python train.py --d_expert=128 --normalize_top_k=false --lr_router=0.000568 --tie_embeddings="early" --optimizer="muon_variant" --train_tokens=265900000 --dataset="wikipedia_en"
Below are experts of layer 2 (counted from 0) of a mixture-of-experts language model. Rows are named router (the router's row for the expert), gate (a neuron's input weights, with its number), up (a neuron's input weights, with its number) and show model dimensions 48-95. Each number is 128 + 24 x the weight over its row's rms, rounded and kept within 0 to 255. Numbers have three digits each.
Before each expert's rows: "comes after" lists some tokens at least twice as common just before its tokens as in all text; "gets" lists some tokens that make up at least twice as much of what it gets as of all text. This comes from a sample of Wikipedia text that the model never trained on. Tokens count by the router's weight.

# expert 1
comes after: "\n\n", "\n", "|", "- ", "W", "D"
gets: "the ", "The ", "|", " ", "= ", "ed"
router:128156107131113117112116099161101085115132103128131139127099129133137118091086131100129125110170148157137102105120133121115174136112125120119126
gate0:140148088120162125166129158139142166151126159093106133122136125188154095129114089112092079141100141142116132126105139150105121121121134171089155
up0:154101124116137131127141100111111170133128076151169110104125160143184136144120126151163125140134142062132125146141136100177083103139128121155131
gate1:143095086120133117155146197121125149136117127140118084073136142117142125104124127116154129089123165144113121209110131135144128090087099125120086
up1:136125128128137093144136160087147163171131166130123161111133155113110172121135127127159124147170079137163124113119105078124106092099096088126140
gate2:109130132139157096091130120177146097140082141172108163145115138127126095125124127129103152131158155146158108130095143111088089165137125126130087
up2:176117128108078162100123144121170095121130107118131096109143138110151128135086115131114135151162127134115136119124130118098158144095140155129111
gate3:117124129077143162131113113140098116089107145134150137122128173095132122163096130115157103137121136115161115103140188111134119119128164131126134
up3:151099132158130131110107101163161175142125181136140147141136137147115154104117143134145181174117115114102145161154103157141148112091094121164133
gate4:133096116131111108126136159124088143113151154128140110096108100055119120113113154129101136143143111153113107081151134118153109097129159148149104
up4:121160149142168082107151136112100118109110126139093152127135119078115162085170114129106170139134158140115134121107093135060138118128141103122078
gate5:141110119160115071128148110116169154143103159102161129140136096102146129143131111148125132118136182130153149092120092139149129132134164120093116
up5:086127106176148138151131189108156097103132123092127134161141159110111134108138141114127119106126125124131117099139118115062093127172111109116133
gate6:086117078119137132113100084131087149145081146119116169127127129078094107153091126099156098128126081120147096163137112133111087156094118125147128
up6:159129159139118103146148105141129115101136139089095074121122143143113131116164105149098123126120130136096124113105133155102152102157162142127107
gate7:142118117076090070107118118150093125105105137127146142126087163117126149082113114104130152149149108140138118127127171160135140147129167116175122
up7:083116157120132180154157081107196121128137115146146150120168139099112137142127097161136126103127143132127106156154105134124110131116128127113105
gate8:146111145110095122157111089125145145144140156151150139100136117151136104125133127102126138113108135156096131129086117110136147119123096116084147
up8:115161122068110122078140132135096159178125112103098192106142151166116144116134169081075107151136134141122139139124153147121127124123137141141185
gate9:106145116124163162103095126144122122128111131127120145129129080133146180176146160119149072123142118145092138104132153156153126106116145152156089
up9:137160109145171121153117125142138057080161105141110134141146136150104105147141102136127128108125124110119137145103170148109171088117102145157129
gate10:149114119115124118158099149147132102126128098137112172127139147156134116105112147125117130126157131132104110079124131164153116136144140109127112
up10:124108147150110129113124107085116126135182123127158147147109133140116127128150092138124104107090093082134154106130128116148127156110113128139121
gate11:128131124115101126133145114162143121123058126117146123153098116120110103094142131136147138135134183128152099115153073196138084143092153105092138
up11:123131142154121104158148128167124117130144118151143121111112095133126150094121138113138121108140089144147109117134143151117107121147100135095120
gate12:105139141114166144167149117110124098126098127114118115100134135151160071114145094144079100176152142100161115127171152096148112123156139151132132
up12:119153146145147143169113115095151095134084146116090128110117101197156116112102142172113088115134105101149119133141114109147123107130115100158157
gate13:128137102133119146137100096119156132116089116074112130103104134107143125139096177153128158134137110189123102160121136148078151157100151081141127
up13:121124130114120102151099137174108132109128137097143106110121121177134137149117117135169112115075065148082162114123153109087113108118091100119119
gate14:145120110143121125154074130121127110115149183124125172142131159131121135160141090133130124073145096166129083094131151105162107145158112128167077
up14:114119123135098120115147158136124137115088139184148108163153132110154146102102134141049137119105064103121079116151116105138136137117137105127126
gate15:104097168148124143131133135156158122091108136114137125119111174097086102164127094120145191144133132137162120149113119090115098119120101148092133
up15:097173112095104083128074184080084119112083122166094090145148114091124119135149086161115153124148133156150139118165098116109115123133142111138141
gate16:162157161117147113117155155097130115117159122150117137132146131122127110110177112086169133157119126133175130122136122147120124138122153103159141
up16:158136136107123158121128108119137132155129148096114111147089108141146091160154140109147122140104115153120115109116114113150078111103160134154136
gate17:139174110128137140120078096111148064116127105125147132151146139113172141108121137147127136092133139184143095122148114125135156124147122159171123
up17:112130149133108120146135114126126139158132148160109095148167159152108159126113132115112133146121118129104144135128106157131095137133133170106148
gate18:148128151104114114121134157132137175126113092151141121086135118129172131080126112128170129141107128121102100152111132183165149116085120121179096
up18:141139135145116133113156153138148120123098131131084119077153135130099137114188098120118110124148094116095118142122132147193176136134115092103138
gate19:159138101125143117163129137123117124139149116145133137133111152122151156100116124142079153155138107117134128128118131107124120117131158151161091
up19:144130153134124093109131139098134115141127111131112139148134126098129111154158146130088154087146068122118099116100079118144130125096146106146159
gate20:118164121113139117109098090119138129110106149150132136137170129158124175110129161162105131115153126129116145084143082113124103121136141139134108
up20:162159140123132183151073134098108155126149140111097122116150141140168123136117076137126120114117133098125146166095132115150109057160130126147110
gate21:077136150142146106116166103154086139085165123111136115128118131110126082124120065124147120132094093127135112145158104162119150145152131127190142
up21:154122089148138108154143128146116132134092112137076133150086086145126138106129129128155178142143109157132137111113176107099145126074140126107145
gate22:158105092145155109118129090146108111095140120151136127121159102150140110102106101153136137088124147143164118148106114149144103116154165134142149
up22:122104142138132127116070133154151136111150124132130125122102114145105110185165097156116113076124088174108146169159129120138090125159119163112110
gate23:136115137099161121124133077123133082138133119170135125126098099136115116145108131126153123097136124097137100115110162143159152132125110166157127
up23:125110106096116140094143119076115152145151134164163098145146209149114139109128135147163087157122157097154165136095181089154128122128161128150126
gate24:110130102131104110149117069119148123090117137136129138107154099136160132162095163110089081106101144113130107124129086084108131096123125077121132
up24:119139157151142160093128127135138128117106091134119158119121090081135130090122124099170129137144089115148093143161137138076141147144139146153124
gate25:143124118141112109153123061086183150090149132080119129109109119130153147108067137167094132160135103112121162152126107109119144124103155165118150
up25:164117135164137110095130096125128142136135171155165157104090124139116111132105119068135111157097115113077069158124126171101144157099106169121125
gate26:098180116116117130110133147137137110094139136164096120134215116139156134115166156121122135130089135082089152133147068142085166146126175094131146
up26:102099145128105087078118128126139138159115121142114054136095115090149150160087099160121137109129106124117168131148123113136134120113145123111122
gate27:145097168097072169097126131104129145168123099138128112151086168124143116106118150150100139113118196131126169138097124134153150137166157145120105
up27:106131141149101115091109116133129087121111195108087112129106132131114136169176094133108164105165161092168117127154142112111129145132113159156134
gate28:118104136141147116099162102090109148150104189144129127143117136099108112120129132136129096133155115130126146141126126170152124168109117124091088
up28:173167105152130099140113139143110079139119161092115148144121138113145122105112135112109166141103127139115147134096142129086110105137111136166134
gate29:156157128145141115088128137136090115068129124102160104127078096110105141137161114142120127117129135141185096072120108129128157115080140133112162
up29:112109151164115126136132141137117129096135089126162095136091148116112152125137095157121096100142091125101097105113151098126123139080150154123191
gate30:163180106154119116110144087166181136144144129095108100128185108101112152126100133110102143155142148132138145133105115112100128095137166099149155
up30:111134111178110124113064124152113121115084131102132107142124124131152104098129095105147122132131115139131125092144125173126153095127131106117167
gate31:152093140092129133141145122146101147087149143143123102098126157095124102153160131133132155136157179113122097063088146139124111130092168134095126
up31:140118118125142090166103125122135119100146122174104161085142115169130100113167110100124134120128122158114102111152126131158157143164112118092149
gate32:146161174152122089127109159155122144135103134116111088096078158164080118171108110139128114137144164124163120143108136158176146178131147150128135
up32:119153155149124128120119157094133208135108119116180148116127158113120119158125112089097123135139107170116163108122071134125121161120136096121139
gate33:115164125130120143128126124124128106121093143133140171095155111160166135142137128096149127121117113149098092126128152105074117137142106124119109
up33:112148148174134107114159143131098161086175142121099130079145111181138110156131125149124129149126126123170145120111104111141131139137168106107197
gate34:141082153128129127108096149132201147138123160145116115161093115132147176117134099096116112119143127150127145076126114117086123151146121115120154
up34:152084108132115111137141104102169141070144103124123117125146090097111191143110147110134150151094139093143147125093131165141134123139114135095156
gate35:118126119094118142103116119170140130172080153189096167134127135143098131098144120108142113100113129098097144157131106138129109129130134103161131
up35:164113157113124121144118128126120170106163110127131123107117129098106164114092135154070113127097136123135123125151120099170132116089185146123102
gate36:083117136114135070108162148150169123152139129148127139155136082155130101069137146146132109125144086125138149137162111140118127121100140118120148
up36:125128111139153095160122101069147153161139105067147143132113134135116136123110061149144112182098119107104161079138127123130134114127095131133154
gate37:116164141162108168102114168136126126102085129153176109175135151136124116188129116146093118127169090126139112130168152101125128093143142143173106
up37:157152136135143140111064117172099120150113128130102137155102122131105183119141078116136170085160123136133114104139118114114101096094096072172117
gate38:138093114147098132158155143167150110121071142118127152150136136137119098135076170137146105112123098168124112122140117180140166160140159159099092
up38:147141118144094130125112144162132120108143133120117156101119115131105186131164095139105148100146096118192157171131135163152138181105150116145100
gate39:128084095145114153107150172124118105166135091119100132091114151145127106069121156107122111104127149158144102128107110126115151115153138149099122
up39:117161104148097081134113137163094105135155106086106135140168152125137113147125115146132140112097155120140126144111109102119140140098117160128178
gate40:116093149149143167083143109112122114146069137133111130155102165110104106135075125108121110093119137118087140129120130156171117161102157156140134
up40:165158135143109088100144088100115107149135149146125119105156118138153131143135131136130096101075139154138141146140126102116103163121139100106149
gate41:133168174079106114106127185115097152104166165153145150114151170131119159139121108104102123130154146121118097089138144146151144161109127120102141
up41:145121174091099143103131121125108174126069122154128109112103117123123132129150169159139144087092140182151130154123141156133118110093119114136149

# expert 0
comes after: " ", "\n", "0 ", ") ", "1 ", "2 "
gets: "| ", "(", ", ", "; ", "0 ", "1 "
router:097143086156119158083117092163139129117158083130145117108115135150137118111153108129119131124208134154102128132137111120129150167104143113093126
gate72:122100137132086098107191109110110127143072167108104121109111093100086096125154130173111106147089137087116146121133137126155151117132143095120126
up72:102067094160125132141139130147143110167127102120157128088107171114128105147121138075157103144106130128152138139133141132154119111169097149133082
gate73:098151099078108126167123112109125134129136128098159130111147181166104125109109153160126127168122165140133151129094143136178115151129141152171151
up73:128154114107122137137145112154155157133099134166138068160123144145144133130091153152155173108128139135098087113110139129141159139093141150117161
gate74:146165168112156115104145072114128098108132152168113119090105115182166117130160166146110125134087134129125141109102129159148145125087115126088160
up74:151103094108139142134103125098122164160153131150154080106158117130124104151120094118152100117121118165118094119121094087110152156151148099136143
gate75:118111105164159131161163178124142114157112135133149136146087088143109122132107131122157135143152140142125117103113142156129112139106113104145117
up75:115133097140154109157154125099150133157103082116145145138153171131092141114117116129118128110132124132122106095082097108098127146163124090145116
gate76:104154089121108133127126121120147128108138157117124130147159132113110173132137114154146137099132102112125080115156182115116135105156127141129173
up76:106166106120099156114123139108118151146165101111109166139160152137195109144144155154107135123124134157160130092160122128082110138110171145094095
gate77:155136103129096120164126118134162132094130125114113129121157140073135123147123115164102174119138155187122125082122143121127159105177157167113122
up77:099127103127118145161181119148129126130115125090135133143112149062107144117163158145095168114137132149129132118150137119133101071140146149149134
gate78:141120066150116117135150123158086169107092098185132140151119129108120111119143114139109129158098141109090175141139098129099134127141108109132132
up78:140137126158125130164109152134104106169130095126125170130154111141159111154151160115103082142140160073111149153086117120163139103093097114158136
gate79:112151133113124057153129115131099111090113133154157142124083114131100111157164156143111131106110140149104126129111125141116130160072175106092131
up79:160120104103127132103140135100132149151179154099141099148115125139157113101118134156152101183100120103118135154142128114117076136179096093167143
gate80:121130126109111161128146151077132113168066144120115120096157118144135062108114133141140088150129090164091176157155113133138102179138149122115149
up80:137107133120121131108118123132109099188116116118131134127136115127078090149140121110135083143105104128102144183139112175146089118142102147136136
gate81:133159092121081083107148130121104099136161128138116096117104145130139114126108106121127129092089104083124125124131109108111181132145116131147155
up81:135150132144109133109083161135080179133111099126140148127123114128103134167128147112144103150107119147123095158138101170157090157130151151157147
gate82:064166159102126160156124075116173111119103114112122140149145163120120126159123124113154124103175168118153112161118110122131128152147101127147089
up82:126105135145157162100130102088109105144164079131121156090104125164113140181114143107149122140094098117143114129091142132117139125126169087140172
gate83:147098159130100115137159118129146129180086134094126109156131161099145111119158087161125141128097133106116143113128124116094102137134112139155172
up83:161126100152138086147119122078131155119069101119096091155150166155145130165104125106124137099154135115139132136163115122107156176125105098143152
gate84:108159095160119183134113155083157115153107187121121168133125122122133166120147105126080134141141084107098154100187130125124114146147129117165124
up84:124128141126078140111090132192088133118159107139180133184156135134106162159103150097137122144124160118157116119129139129175157129091159141142159
gate85:124127150132121099136100069174124144169136137093157109129136141094141153160125143135096106149105134062165145169159120110115109142104085139095136
up85:140150160132139122172139094145112115182120135141114134127119112112088162108122113108103093135163116086160129174159129124167118133154100171108151
gate86:148153121107082119113107159125114158129149132116147070136098182139127128174113119113087099170141105121147147122132138121119134162105105124116121
up86:126109107132142157139116148123150104121136077122112150090119106097135146092144143158159130123156122171065162139124107133136098123151129120152145
gate87:139130173096106168135106108109093115119146110152145146116148115140096075115129137136124132126168141091153119151138137145118071151125087142104134
up87:146135090112145099082134148131117112117158112152144101099100135148142116181164136162148155142132087113115170155129113114104123175114065124141097
gate88:131119167123112169105159123107113148103146109153122142131174109162151129100104151076128128140129152107140125147092067133113098139100116134129144
up88:112138161123125152159108094138136149159127086110156161142135124143114119145157071165148128101136089192126090150151156122124084138117154171117173
gate89:124134143107084114125100140154155136100103123121116132153201086136129133113145114117139139089102115183106138149147131125121151134102126120094152
up89:114129083103110159122135124137131113142122102136124142166183139148104154107103178126137121080155140142135133138157138135113120152146147150137148
gate90:156107116128130107098097159095152135135126109081133141158167115123155126127146143153139120107095137132113130150116115107093135121107104145122090
up90:110094103131125101103113131118114132094103127118148150085131075127110101107073167077109124128127122149117172153138149146143127095092113131141141
gate91:134112100122118100152116150152132102161155157170137139120135115101134163127104132158154130092093134142154082110112175148129111143092080139144145
up91:161147133122127159112137190125158121130135142116155084141172112134086168139150101119114148101133186137120110126126133079141125146155134145135096
gate92:110125131141076106071108103106132132131127154104089132124127100101110089117119162134117113144109136130145075152148076126136113124126142127141147
up92:147113082115092111085169141140109138125159163138095133108137103110139135104122127154139161139106136137146123125147125120158150141135117092137125
gate93:115078105166155125148161136133186117086141148133139094123106105149097149125103175120147139137127171130113133108085125103147122095142115111141125
up93:136142139169142134160171159141128158170170142095162117127108096148134142149115132135112153105152150159120093122132093130122121127134138134159114
gate94:139127146112142087088154156161099152129127159080113124146099139121085095157139133086112163173126163130129119072114127126123134106098108159114122
up94:143110143125122135111067155125141144164117091122154100110118137086165122133130104118105133169126106122073143139122084118102125104094119156128120
gate95:122127117137162135107156127132102140143139137167149148145115123109117109093112138162141074158148128132171119135116117087112118143116112175132118
up95:130151086163132154148186102104116113123172086167146126100160146123111123162099136136102100119144158166104152122115123149148112159116128102117162
gate96:152138129138166139108157145147088138171124086120136126072118129127146110145137097155162120143117113095120137167086100114117143142119097087101126
up96:148171147120136141135109145151113130098129127142167098113164134127122100127123070102146140146121145117106100112150133117145132152119127111125133
gate97:118121169159138150142123094141145119154140157179094078098127107140129067135146081112141172118118114150165134154129161119112138140116136136120133
up97:107120092170150101129134134112136106119075141146169165146110108133138128111110168117129118153133127108148105104128100126148138124115143088086147
gate98:109136150104110139143107134190142122146124126131121142150137142101176140102152137128151112139144145154090159096093144169110126115107109077113077
up98:159098123124139126142115112106149107104147104104106106122099129136137103091142142096111100091125144144083131157180095106156142097140124146131133
gate99:110134092117108124137092119129141095104111117074102141118137117138147096139128183139128146127119132161159089081119152126070128124128151152130131
up99:113195114140125123126102134164073152157156099169152127127126128092142170097120190143100100122124135148144117119130112122095149131123114105143109
gate100:142134122115138139101152134150146146163133144152121125121129079139139084164127140165175154125135148154086108152145129136122148141109135099106138
up100:162155117117184146144118139102115119124144134129126136083151123128191134154087114141132147156143094133071124129111117098151131134111140079118141
gate101:082177159102094129128140085129131134124124144090127125130169161130137152126132152133137074129141085132142125145126105134107104110141176113163118
up101:121186140125090151128128132120102121145141098089124156112157165160158134161135189130132117137121093165138099150169069103109104155132136115140111
gate102:144090103102147136108102128123107122179123103179171133041104127131150124128183069124104144121146119146117125131157117123148079148160123137136164
up102:115131125128135153114121131103142115140146095105167168118145120147113119149124116112076086075193070148144132115123148115085130127127146102159143
gate103:109119146087132149078127117112158154129125155120115170170180077144145126166143132115131128128127126093128142104114113142138121141139125145155146
up103:166153076145106153149124163105092161115126127121118139140130077129137155185119122145137120115131112150103072134142129122128138143104143162179140
gate104:129147159112147127098124145143169162100142125075145130146104135135119097083135106151126149154117148117082106152116131150174111164098107105121132
up104:140107152121107122142110166131124149107089170157133116137135120096163159124091049097121136125117166140120125155144131132155173098109077135128130
gate105:152119112096113089100126145124079153121141107111143141152150120117162158164082136116157112147136141113077121121106156088101116118121115157118137
up105:126139137125121144128142145127150139183128110142146154108145130141101093152152149115143157112163122203131111162116136112120125140144115138099109
gate106:135132126142121126142137104133157102115130070153113150120168151128121120139160162105119086122139075132167164145141099111108096117146109153127139
up106:128134105096136159134111117158136099134140119124153110146132182115135144156189134158128129114086096139141152108136119149114103130150130125137100
gate107:173127065150117156139172144095078114103101152169131094102101128088153088109171132157134116128152148153100126116162153140125179145096132122111165
up107:089127137082106147071107137135144126134138122092115122173125078124136140111123141165111153125137105128117133159136117153134115103130102141155105
gate108:131103116116131128124129114127096090150113093123150128099128128103119122100161102122127133122112137104155107137075149130114130125086117111077126
up108:144130099108123103115158114123179114166116120120120116116121138133133113145159165130126116090149112097137118142115122126116128155145095146108118
gate109:171134126133098131164114134137150105100135078143093126091140112145142155135115130113130138133119118107138172102126117111151155149146114128124143
up109:143130131128099175138140147122151132103108148136163136165093137120142117174121127111147114162144185149119146103150148140153101103164176131151163
gate110:118105144119142118145070154135113108104117108131148140122174183127139139169136065126137169119156139113150097158113152131150160156135130120140113
up110:129149099128130129160171164119144135096146134131106093135140164126150151130135107111102123136155159132129154136150130115098148140096125112136116
gate111:178108105163129114091149135105148167118128137150110119158165090123169146142096126128139135148170100090100121145141141136115077144142154095122112
up111:130167085124109150093095166125132163108143098130124164162089116111142158139133126159110143118120133123106112139098120142142095125084134117113135
gate112:153106180122155103112103120130066122119124140074147109139072111148177128137143107126176121135102127111142129118113129077141122116136123149118134
up112:118151159155143103149136164176110134078147146162137100133099173131095109167135150088114111113159114127155190123143161144140142133145088116136113
gate113:157124152136140097133123135089117131137125129141107103088140156126131155154114150130153117165148099114098117151157089145136126121121104099106159
up113:132150120208090124133163134174128139103118114077128122134097124138159126144128107158104108086129124146144076133089101162139114147110113135138103

# expert 2
comes after: "the ", "'", "a ", "in ", "is ", "of "
gets: "a ", "-", "–", "the ", "s ", "his "
router:141111078150113151133106075139106121162154106140125090135145147113099138105123105134115093119171104135140137109084108163144093115114110147147148
gate0:118144116112143064119104119176140122179129106101150168090139122152160158135148122150137111160142101097156131136132133142159121132163129131135155
up0:132117112165138119141088127156134092107127095158183106105136151099066098105085126105131167095104120095110102107131134094115106160113121107105094
gate1:121125150144151168104185108143126174119115143161114132136120138134096110103118154103142148145129118114110130153104148176140127143098129153154113
up1:135120146104090128138139147125155144113119112131155111105144114123113089184121162150156177136118119141088184153109103097106148125101084106130106
gate2:172132107112137121125141100135076134164145138098132142141130090166109125114161156109118103136136143087128122143114131160166173119126128126104075
up2:148142155116089155137169150194118142122140125110126159129093122143086108123164143091159102114102140154133118137162083114101156151147136086133137
gate3:116106128085093119125130115110104150155105134087092086110101084148126131157092119129134151146092126109115118108109118083096097128107136148119073
up3:129131156129108114098125163158123124156138106149109159108106138090124153148152077137103154125160135166160116126098169134166170126126120138140124
gate4:107136144152130160097171125116111118142150147164080118162150091104115132089106158110124144121155084176122107173132103142157093126147142164151130
up4:150138204128122138090126164110121131130122124119126146141132151134127118118117141155153095133140135159145090135113112075128109106113107152150155
gate5:162144115170122174120102150161097078122129155096093141124093083126158128111137140084144152146147105101118107128114158142153116098096142135119109
up5:095117125138114095094130141167116116140163076123133108164125181146115124187117089133167129077128107166111110128112116131121148136153134076123140
gate6:134138144114097154129112083109113113093072133125124144144131157184176115156145103148154140131088099126122151132150125108140135150149147144136136
up6:135129152115132117123105161193140127097144144128124151101147095098129141132160052107159133104151131124166101120118151139121122108116112134095105
gate7:165143132137138186126135134088095172112107137152113076210110109147109140158106123141117134138119133156124128137157094151134131162092151111134128
up7:128142158136143083123153090139105108155137144145085155179145135151150134145101135134129122187120179162141156128114098139129128110131100154119132
gate8:148127099110139121072144131162156158134099115119133130113087119130150154109120136092157128119101130099122130131153146126156109181117128153064105
up8:200138128124181147094127138138131121106116105144162091126167130128160102148134118099093125133108160135138105184160118132140124133139146135139154
gate9:073131134119079104122150126112148107126129111138119121120102160092087174146113088165117137121139120074133147126119172128150181171121096103139155
up9:108130125181129118147106131146104134170146152114164175097110125152124176156087108104122138144135129137131140093134136097115143086159136095127116
gate10:146140114167155129123121141158105132131120138110131131151122147131176151117129099157104097142145151147092107110140122115161103142115101083129095
up10:147098147114097099124141146088139116093170151128154072092087158124113082124105176083083143139127119128144128106100184118117128136128130111132145
gate11:097070124149124086144124173093144134149145127134153120093114124145146165113144131106133140137100158138151133114137103092137139100172116109138095
up11:110161136132109151130126124120116111168110138123135094134145156099173124134119130160141111125120111113117096119108157141107092133109191151086123
gate12:141127159099140183139124112117160122124113111148120092114124123136128161132130150072163123136101104126153101097113085102109168092144124114080127
up12:092195095145099112124125110132139119138114113110083129133157145118131115141131147126163114152163140105097101188159150105098155127122163124135150
gate13:154123110143156156114091100120130102098165133177102126132144110114177122128092090124125140139145184122128173124125131137131152088170094138178156
up13:150130136109139148083127136113138160135137129113130136113152148164121119165162091149079121170099091147149160168144133129100113158133126127077147
gate14:090075123148132118106083114113063108117134140120117110079081147119102106123125115116129114114093090117144122098124116118149137098147104132161148
up14:089120112164153109125132108113137130137118169120132099144132143146062147112166134127178135134143095106108090140150152130129121111125117106139128
gate15:137109124118162110170160137136103181134105125161144094118098140117159125077163121161119141155129093146125135139155120170110121152128138135122133
up15:135153105121130135167107145137104097177123125125145108126093115127119134123065155133134178141106152152111116127123127085106102128121169135146130
gate16:116162184146148120128075182128120120129168135136133127118156125140099126147129142112078083094128123132088093155132146147147124148105120066171122
up16:172155130151049142089131128149119134144130122132106154148121145098117167156104114127093143136084124132106169120103118104140141139125170137112119
gate17:140149167120124155152160096119091143147149117125134111122127114116148123156119150107128124133166117138139160121154155121098157124122110145145131
up17:140139129127105141100117105127153132117116088147147121141119174098055083109126135136174075149087102138149123126131105157124143151137097156113147
gate18:138114094131099109147134145123161089150162135118113086105084148089106124145136148122145168103180146090138110186103109100126149125156117151177136
up18:142119098147166125106172121100149138180157112090173141099120095128117128150082147137083106135074117120100127179119107128126126130121148152103136
gate19:155140155156159121163122118128082178149141116124159134112107135119177116121126112129117159155151166172100127127116098206124127119112154074110106
up19:113104126108094155139127146135166121093104117134137110143111101144131068149144163153152124174108142129138138125142118121164152095115136158146166
gate20:109159103124163112150105110106113116131103109121132101145103117122143110109141163129157143102131072100093146142173133110150167127152136098114084
up20:109158082136150115134109098111126171117106140139124135122124100085132149143128121116145163129145086123098105127091138134109139115132150078106133
gate21:150156137147103104114098159140113126148097136114125114115126188156101118106083132172125110125119145093144121180089136097148137145157166170123093
up21:174109129115121139132108121126160090113138197137088126146122144141120113100157075108116080164096133063137130151137122138133132119170100128116084
gate22:069137135106158141126127130062095133106096133147127150126127111163134167156100111099087157130138143121082128144108112146134126110133108114119128
up22:118114177173113140102174114091151120129128108105122131159117116155136125143075161155131103123092146111122146119105101109137133153122111168084112
gate23:139131128088131104116112082074116151123160201149142106113134144124074109141135174127136124156135143125135088100085176149128103111136163156121134
up23:091095143125139135143110164127170102134109104126148134150090155138165116093174097114178155107135106153125114111140120131138142120112099103121123
gate24:112118148137144101133110117104100142089126098136130174090157084090107158149078126124125114154158151138120143133132084108158120122095124147121134
up24:117128142148087091150115111158136205095143138131091144110142110108110134141170148120103129147144132138094141107164122140162085118120123092139149
gate25:141150103129084142148136094130117082157136144133146132117156150136159118147132115140133106130130128151125130161157123128128147140117117139128195
up25:112116121168101181174134135158116112151140134112086140152099109164113117139144120117118086107147149164108141127155111139163108142144141103125139
gate26:123143102169094125125100146162089086103073134138100136156143108122126122152143094126117121114138160183143135093116096156137138124138167137121150
up26:146086109155131069097142106167134148128149093150140131134143131099084146097093112124142143108122133155135092149091140146124165141111135117160124
gate27:129172122100145132159126124166111134146137133144160185154148154172170124105120088137150127086128125140106143095166126119098122138126132111149121
up27:097130136094120094130146121093138168117103123159097094150127121145125158144105136150133137142159142148144104092112145147146075143130143115164138
gate28:154136094126145141139132148110113144119154118116121140138126144094087140132126138157123143106156156168132129106146112124101135144123119132153138
up28:083123123152077114105089121141127148119151187154120118169140114142144128082143172116137154136111100143149115116154123088126111153113140170099123
gate29:103080132105114133098121141142112144138166130181131132111101128132109121139170122119148126131162106097097171181139136123163087071157167163093140
up29:092175137116142124156147103130078113129104139148123129109154113129156104111109121142169144105113149106097115090104158147142098178112127126138132
gate30:111071125128132123112145113095069198128133118142142084162112152122125102115145092105151094127132116136101092162155108166140119149122159090121132
up30:124115100159134125143146126144135145115109132117118118125131139150140106125102174107131115166128181144133124124134085074133139103165131156104145
gate31:128148174149123095139122111100106108117114136156124091168150142126147127140131126157164110096157138129143131065152161138114089146072167092119132
up31:138119128121123131161143111107143139092131122129130149144123172141086177112143117145144079115153132167122143139145163109129151097131137148145066
gate32:088135098153136056120129102136085099151165131117158129083138121167077112127133163121131135146118150096130114113116118145116093128111134114137136
up32:146119090141138140154085146155131137114127077147123089129129112127146110130112117150172170138139148145120110093152162124093160154131164163140127
gate33:129141158147137141141124117119149115113130128153079123154106137092121129127088155110121135101121145130142078112134112141125100131126114148110154
up33:138122142098104096132062121166112141138138104162134149135134180104152127129072112127125128166187085107158135149136112113118131126119118125146139
gate34:113076168110124156129090117138115147141157137141126132114097138162094111169100094129142112123103117137101149157155116124107100125148163113118130
up34:120122177163119150099160111187122162124156166185143133129102152189160138163159126144141144120107145134105122133141109120128096134133155070085122
gate35:112134150154154114107155128128096128111078139108121106154094152138140142119115158160121121152126094139107150132107108098150103114107101099108122
up35:133095125060100128115116120129135111144150173126127167119132141134123081133127107107139105133118086146182159088128140172129163124153154153146092
gate36:156119082107135140127110108126116110155155115097137172111127098169100142096096147106110098101113123126117106111114101114142144112157113167088124
up36:124107127140104112169164100109142095117148154133156145146069151164131113129141087143123085111117107102145133137157124111162199134055131121100123
gate37:106148150126130143098098102160138126153146095120162120160155138144155146156155083146113107125109095101087073140143077137137138161140154142102100
up37:113124078117146133122143119143097108155093127121127120120124140108134141127136134142137171130124163135110143135134123174102107094173130131123151
gate38:125110116140097090095134100168165120136128135115126107176142112127125141123139093163175140109135129139124103138116137105143142080099125114115136
up38:105145120096103122134140119111126149077092122105101123077170138122128140076099115136138109109102165145151114129142168138110110151123116146154112
gate39:169146122096134112111108163139135126120148115144119151122138130121095125124132111127126115136158114132170098084112145130159084118099105105117153
up39:072094107130087136163112136109129164131121076150105118140149125148163102131149119110137157120151132127117151144110163127121094119162102090100111
gate40:137111146116104092160098126158135088131139145102140137132102140124152112096070163124186122141099120139143133092119087140133126131107076117132112
up40:120115097130117077135125095134079107118140141128126139069149174130115094111094124122143107113067115153117104145152075137152151087157161106120106
gate41:145111138142115131124120159138135149170149133117136147095048094121143139141109111137096163107143106157177122120090122099170107151119102096127116
up41:122134131125172131090090155167123133118062081090142155143121153122087128164137109131089155090122114113154116139134129126123140144129108143163158